From a checkpoint of a small mixture-of-experts model trained on Wikipedia: 17 layers.
Below are experts of layer 5 (counted from 0) of a mixture-of-experts language model. Rows are named router (the router's row for the expert), up (a neuron's input weights, with its number) and show model dimensions 0-63. Each number is 500 + 25 x the weight over its row's rms, rounded and kept within 0 to 999. Numbers have three digits each.
After each expert's rows: a language model's description of what the expert responds to. This comes from a sample of Wikipedia text that the model never trained on.

# expert 33
router:498497487462488512487481452499522516474490486508480510501440509473472477501485506509505509534470490475517546509503522456521524503519522489489508472467531524463533519470516467523509485523499505
up0:516528491526526520444471518474491488544524498516516531493510470519504489504502489460478478485505514518521492532503494490500508501509499503533476490455504506542488499502464485538522492511496490
up1:457518520493469499503488482488507479518469507541521508504539489485475519512505528532519510509485509524491551499460498511492359467502531525530529527477523508486494490447488492539513517482517550
up2:492496549524494506512494527509525515476478480518505464486453507504458450480489519457448494505478519538496527496496515516536500544519476492488445483456536506502475472536492503520488491490486533
up3:492388510503471501511492502484518521485462514499470495498487478469410444475487495492506519471477515492480486509489516510495498487502541470492505481491521522492493491521500488469525471482481486
up4:474523484493487507498488494512505483553527473513477525502517503490486494488547511515488499526515523532466483495508490524515497491481521487487469517471532482480503537449484481490488502473542474
up5:503464535471476516497472513500510475518445492585491499477532492477519475455521508507474491486504506543506537491492537480514518527487503513483483495464519492512511531480518449483485485475498477
Description: Slavic and foreign names. Pieces inside Slavic, Greek and Iranian names and places, such as -ov, -ić, Cyrillic bytes, Novosibirsk, Ivanjica, Poniatowskiego.

# expert 15
router:495506519562461532486470553525500494540458502485521486493462509522482473528519570491529485532526489489495508504560487512462537506502519516508486541469537530509502474515526473527519503475488573
up0:525524481468504496486496506470489489515495478512495518483507456509521529530535462478495494517507499474480534492531504453497473521528501496509461527496501502504540490546515518511508527526507534
up1:453550504491521484511470528552479487522557504498530459515512513535480532510540497474507471503482535499498505404516498496522499440485501485553500472506482506480480489479496514524519544525512476
up2:516481473475511491500517475520591499403454530505475505522516497488515504515515494489482529546511497492504494508531517501497477490481501513501472535494540482512528489482468493485496498464489550
up3:489525515517494506456494503521506561513507475482480498475509496510513506491520465496477491505534507498523490534540485493502521482466508508523461446473495533509450514534476470498488492518512526
up4:487526445480522521451505461530465539534528512554510486453521504497449496501484527473506503513540528474465526502515507499491480497468503515529492532477506483507449473502527512492499576487483472
up5:516471483523473525453520519526520476508508506490492513516508422462494466517489552476516505468457521497629504481493488453488481471516537526527487505508529511517456453518609503509510552487475473
Description: Technical and spec terms. Word starts and units in technical, chemical and specification text, such as s-usceptibility, Height, data, lb, °, subscripts, table headers.

# expert 7
router:510508486517433481466486478500544499458503543493507532513506511517489519504463464479484499463466499542539499517483498525473485527470495486502527489500486491518464455502501504472504493513529465
up0:437505517537490467484509495513531503480513478499498499521511508470474490531502569506510533501501518493493538495512495485496506505506501498504475504484497516476503506499494511537496485490469552
up1:521500486532495491494484519474494541529487512468477547461466492515497505530501484505512503498507516566500535464514499494517505487502533496460518514480506479500498462519463469553483480518533495
up2:453495466502491506488508477539499490509510518543565557532487475490473492508542539494457534488535541488461489485457485484518469548505469513506499472472496445573492467467482461472542498480522531
up3:523507494510489511467645499487532536504548521499518520507517483513566517521502484474485520465468489516481501504516500523512510496471546511498502475497451520482501478508510499508518514464434471
up4:510494521462515500525508520487471502507498532508539476479505451489481529511499484511467509518479497522478477501511487456487480520463527511522503505518563466528519475527448525525531477503494481
up5:443500521527508495505492506490491514464503459468504497515498499465530497452529509497496538514467510421488538517507477472507499486513513514493467486476483465521495512500460474528505517515499527
Description: Family and biography terms. Kinship and life-event words in genealogies and biographies, such as son, wife, married, born, died, and the function words around them.

# expert 3
router:496538489480464503518537494506488535491518472507480538513455510490526503538505475518500524472502487558506480477507492509505506494493499489455538499516472456534515459512500555507503516506479519
up0:512509445515502487420528479507507495472516507472502521512485454490488478514529518483513482511468506508506501486590484478507556517467511512490477491467508494507497508458451469485483487491489502
up1:480510487518524485465499542548508501455476497531508529507487509516508522513478583514480494516492516502487490517530500509484515472483478523494467481507488448528523513514494471506525502461482503
up2:524486461448468521539513501510460488525505500513504531477486514466476522500513526515457497447542508492473476490506484528538484525464501488521516489524468510457498517511497464496465476497486517
up3:478509509466530505483467534508494502515506544469523518487542494541496477491479495467493477511524522497480497518514487498507535480517497525497494517511465524558513489536495463526496470479482550
up4:459508513477520485510511498486490506484516494492501485486492505461489523472521495507492490463485508554497508493508480477501494525483520513504493492484471506543478484438526463463482481513494504
up5:550524467549498505525516519530457457506494528495490474502489482511465499456500488495486534493573533526511510532524510497488513514498436500515498519527521490462528498517507478483511494482501526
Description: South Asian/Arabic name pieces. Word-internal pieces of South Asian and Arabic personal names, like Ar-v-ind, Ab-u, H-uss-ain, al-Zahir, plus non-Latin script bytes.

# expert 41
router:505488494488506524512533505526515488521461494512513500525489464517527509514495500522497556541543490476459495529485508490510512501534536545541478476520476540490543444516543530484546485520485496
up0:533531495493479435502511526485533503502485516491520497459479460514463522517443513492475487500503516489469491477486491496549467485459528521437457500457478516511503479507507514500490541523485512
up1:528514533519484495555483525499562486518488500491498507477496519539516506506481495555505507492499536465470496473500523504506476499459497495502492503497492513528448504520467503515475544516499494
up2:469519456499497481479517521506518511525481470523523495503455499484495521491534499481472526491484525535519489499505532485519500507483512479493461513486487493541523479485492505510496512505472481
up3:460511517520529527524514498518471491473486492477491514524505515502457497496543479505437536520492533566513494523494515494520478526500512519480500487491492511539481488502479513480527508488492504
up4:522496503539505494486504485499553470474505493561474490525495459529508511499494484545492541480509505505490496496492507495520508542490477486531498551497492533536509463472517620477504490521520527
up5:510469489553521466521514539510480471503507534483555502505488499467500507519427455492503500503510500448524492518480516471477508459455576519497502477529474532525477487488477490520521493478507470
Description: Romance name pieces. Particles and syllables of French, Spanish and Portuguese names and places, such as de, Le, La, Los, -que, -ou, -idad.

# expert 28
router:524522504549456510505468502496537520529469476485500481495496526554499485526484442496474520480505479545527546503506517447472459511486442494538489475492491502458501544491497485514460505515524540
up0:482514508517481468439528506489453506518537503490473504489507458535499558518494479514469485500476525504498490489453516446518516537460507515459512549511464511504491486498504517554511506512514513
up1:479386519474528516497476498504459489533497470467513495489476521492504532496532504544463534522520475526484484456519500479503500470459493500450500516496479507494472505470456494490458489469484518
up2:501433528519544488473495525517464496522515514493525515472493471499489475463523534502474498533480515526503427487485517478513527511453467485495568518503527522502495497479489534497472470480494491
up3:468491524462539472497472528483509468500533531551505477480510492492593457474504515515459505484490507472528545480481530512491558500486482456542535498511505505503508488479538522528521574491519498
up4:483494498503529494451498502507556448532506507503456516483531485492516477478465521472502514530513498493480457530464521528497478543529503468537481493489523488471545503529492522499437504505507507
up5:514486501480518470485532556509470486530510487515471503495493492482467501462505482479479503505490531495506516507508529440491480520505496459507512501451479513490489476494518521517487521478462537
Description: Sentence ends and quantifiers. Sentence-final periods, plus words like other, many, major, and War in "World War I/II".

# expert 9
router:477466448474521462517515489556534516538516464513479493472452495498474504473501518463503474511539506460483507500487486472466531486525508543453458485513513460501462516499540510463505482490486496
up0:506505531508472476511515528479484497501500488550522514504481515491551484503518513504493495504512501470455466515500515484506515506493527508478494471521480478493495530521476498515509493539544489
up1:475502461508511520470499483493527491515529488530519513514481480488450476516539529487479508490487537506474506458490493525503487521520518488483439528464490471540497470521509491479482526516498525
up2:486486488495496491520515480506487487521531494478530473534475499504490468446496500486490513516520504506500515487522521474493475507511441496514517489517524487550512484503488532468497507505463547
up3:495519499483508493488487483498541497524527523524512525506469487522479494533495483496436499489454540497480488491486513485513507514507504533499422506516502479530495482491508485479465496492469522
up4:490501407505476521495464487500463482503526479477487537502504504434483497489496502518462507457511498518506504492490544476506503500480574495510529484489505491488504519479518435495548500463516507
up5:513470482510505506492502537528492522523478490505519446485506460529491528495504542505484497475504503490468518530497493382491510500491520522545415481521482495503510523466490517505499497509505502
Description: Spaces before numbers. The bare space token before a digit in tables, ISBNs and dates, plus word pieces in Latin species and rare names (Reticulidia, magnifica).

# expert 1
router:486480508516480509479465503548485511507537479493467476542464501502444489520504531475519513515494498476510468516519503488452496527478515489505511492528459540521523509497475526514492472494506459
up0:589499457521507498512536477504496503502506497511506563334470485517466494513462481486480462508505523518507530511522479531508533482493506472485465486530494495474495503506462502443547534492502490
up1:516500490507521488495489484534474481460516477513468505478530493513525464485487487477509501454456516552459517496522513470499541485510540480473498523521424526455484470524485460491471494483473488
up2:467522506514493481510484517536508515511524545491513503526494502527472534497518476502489497527500507491540534524474466509492459488463486488513487473530534510524518506466519527512504526557528530
up3:517497505473575430446501516492500485520506460481500491511481479484504491465511506520521525491544529460495581495539481495468484555523521524487512470457540526469472463507514558532512501473480533
up4:461527462500469506470536490490493467485506461501526510480483488517495470450517507449492492452523532499489503479520540518522510559485551509521489448490510498459533467506474513493500516522484510
up5:528450505459504502508507521508491524562440523479534501504473495479487465478510486471481463531501517471525488503505534479476503504492518528564492501498509502517514508527409494543540513458453516
Description: Mid-word syllable pieces. Short syllable pieces early in a word, often after a capital, such as the or of Corps, Scorpion, Coronations, or Par-, Bar-, San-.

# expert 16
router:471479522547497506466538507534513486486519546492507463472466494540499488500474488476524508495509490523508510491454557484499459491454536550534479512525526477484502505498494495519501482499506505
up0:497539473485528507508548474516443487481514527503515490482508495488537483525485523511478498503576508522488477493488488514493508497479499509483472476493465497525502521478492440487511538493499485
up1:489498513528523519511482509539481526527486520480514479468480505527503454493515524464474515507492541520488479524507536512477519513481496535467446469500460519492460497469504516498622472503498510
up2:491520481488510504529530471529491508522500533501527491514511471504493525526522512515508368484482522505494534457500527465514511530475532523532477494483487512506543487491494534482501507498488521
up3:481534483487481491474488514482500495492484508516484510565459486485473505496510424469500499453506484457512489480482506501497484505462497494489482528468510512535491505526478477472481502560536529
up4:521512459515489540487499496506518467489513489517520550471505472505509503472494542512513496458459513534487546453520517481499509491450536505502480536512499476514539484494498517511453489515480497
up5:502490475519505512493472496570537473495513484529512455496479475490512522521534493499490518503464509519508532490497507524482481511477480481510488500526519477545498515472473485514493526541493532
Description: Word-final endings. Final word pieces such as -ure, -ine, -ed, -ies completing common words, often after f or s, like torture, fine.

# expert 22
router:494510495483530526493524489461474505512472486503521494484557471489479492497475522469486500490506485495474543526538530498467453531452528485502482485527536509490522497485489525497526486517496510
up0:492505501512498498539502544498500498526489509500497491521496500503493509527492507506473477491556502500500474484361467468468529517464523481504513519493476468468506457544514478499477513499517512
up1:496498490488497507436530562493482505535511505534479509468500492503466525438488513511482496454511521487523532478516508478472533508501533524535489541491488530515518473503511533486496541494524442
up2:457480460474500475503474487494477474534516533485493514494508482529510504483517624501506474500467509540520538481505519502484463530503471511511453497468548506514487469496555503479507523483515491
up3:524501485465500481480467498530476462523517516539537516490496486484520517500494547521483492523515517492525491465479508473537483502482495517486487488466495498511492484488518542497500477489471496
up4:540477511470506476496479479517491455524483480474501525481503491490458483501491524517473519529515497392480499446476449499484500494483535537534492493499426514504525492499511487535501489501461557
up5:534508533516520535515492509467507519534520493465537513514482496550489512477494477505489515502499514525510522487467504487520542499502497534508438524507474512489521540516492531480494495481505524
Description: Conjunctions and clause links. Commas, and, or, but, was, and pronouns linking clauses in running prose, plus the -ly suffix of adverbs like certainly and publicly.

# expert 17
router:538529455516492500496503507507511479500521494487529539463478482495454544472481525549519471495467518565527475459575541497537445535513493506504523494506498473492500488471538521473463519496523484
up0:511459481449495450509479536494481523558553526503527538519477495530494543491482515498520493454487504491518514520487488499428523478493499505494506487497521499495460486468495545496498509493465494
up1:490486487484545505530510499505504550469501477562500470507518518465472531503495485478513492487488513536507491503501483504483500532486546501514459501508504496490535512535484515490500522479505425
up2:502499465460502474490490490510416477469487508491452541516444494520526498509502495531450507502559525507495504520483523465497495522464530508474473467516493484498503463480524515498535506512487512
up3:482482462456491485485521519538476511501500490531476539492416513521493501479500512493496503500532516490526528474481528540468495507491488538492517506531471495505457484482534472505509541486523496
up4:492465482488493505504518490505501475463477487495470474488502498457482494524508502484492525508500523544503533488539516531500491545505550487538480501507502516499515514509512508460461501475517502
up5:481475509516511456473489544537493474460503522488494478519431475495484529482488506500490488480515528458480537475518508494499483497467484498398490461469504485527502485471512492530504524488496490
Description: Name and place endings. Final pieces of names of places, people and institutions, such as York, University, -ford, -ana, -son, usually followed by a comma or 's.

# expert 6
router:502505518536518464534509512476489495486487485494517508486529504503485503474503484530473496460473517484500516510462521435495503467484518489483504490535470539472505498487482535435532452478506474
up0:536486472505526528489502510497479502484502500487495482488506503520479494520562506478505465463486534497505477503502536480489507518454531482512506506506472499502525512616514474508485507480530490
up1:490493498507479499473487527526482545504471525472507486510499465502502538474491509503533490474531513533480535483475484517487541545488547521495469512515481532510465463457474516506510489515512477
up2:471509552463499499507498497483524493510519493480512503516519481485537462477505489484517488507480520526490477473478471495517494482471494473476497496491487475481527508516532507511510502472464492
up3:496500479519491515454510495517484510506515516472530510495483494557495506499516494523497504495484508528545487500524538470520508540514528494523544496500490540542456518543518502459500535491473510
up4:473482489494492467532519484487492475502518532525519476462517507522555508507493498472513462494499529503522520460514489505482496469425494502531511468466484496500529511506502513518457510536502504
up5:519477430472490433510497498525480482509482519473508475469500482531490517534514496516482485492461548536509482515519494510516523504499484502471480492494532455478506477613458523503490514520516515
Description: Pronouns, demonstratives, mid-word h. Pronouns and function words like he, it, that, this, one, same, so, plus an inner h in transliterated names such as Mac Gabhann.

# expert 26
router:505488531464486476504482463498484485463539518502517555529504519483482519520492503507531512473466506485510524485446513509553526474509496485483485488477483506508510503431529509520502489529500485
up0:485535512538495532448509495492487463516522462470528508491511479481490461519482475461495468488506511506492491487498487501489474508441514513552502553499516506488482501519459462513476492489475508
up1:494483497478523597449487495525513470497491516510496516470457500481484510537508495492516514515452512506497508446516482465597497503516518522509501508449487501506475499519478501511488553505549493
up2:415457474519533494473476484532508493520498490490533513498504461482460504500524504490509508510521528475499498474499577487538492541528467508524457512499487434499532537468519482474534514513516487
up3:539483489476513460494447526483485457482528484487540525493506453497492510490537513523532482532509529492513490525497510488503465524525511493512455533501503486502518486469453511472522528489491516
up4:480492489506515488497536552466462473498507505524477486501494471504514497528524549532493498466478512502484520446481457499483528488475503491469469485470464492498486472451617519524534539493551518
up5:508520519509464517481484510494483471520478529504513538531499494478495466495500519481470516490481514491449496446528506514509487530498536516497482559513468534514487467489444529506468507483488498
Description: Biography and infobox fields. Occupation nouns like footballer and politician after nationality words, born-date digits, coordinates, and infobox field labels or headings.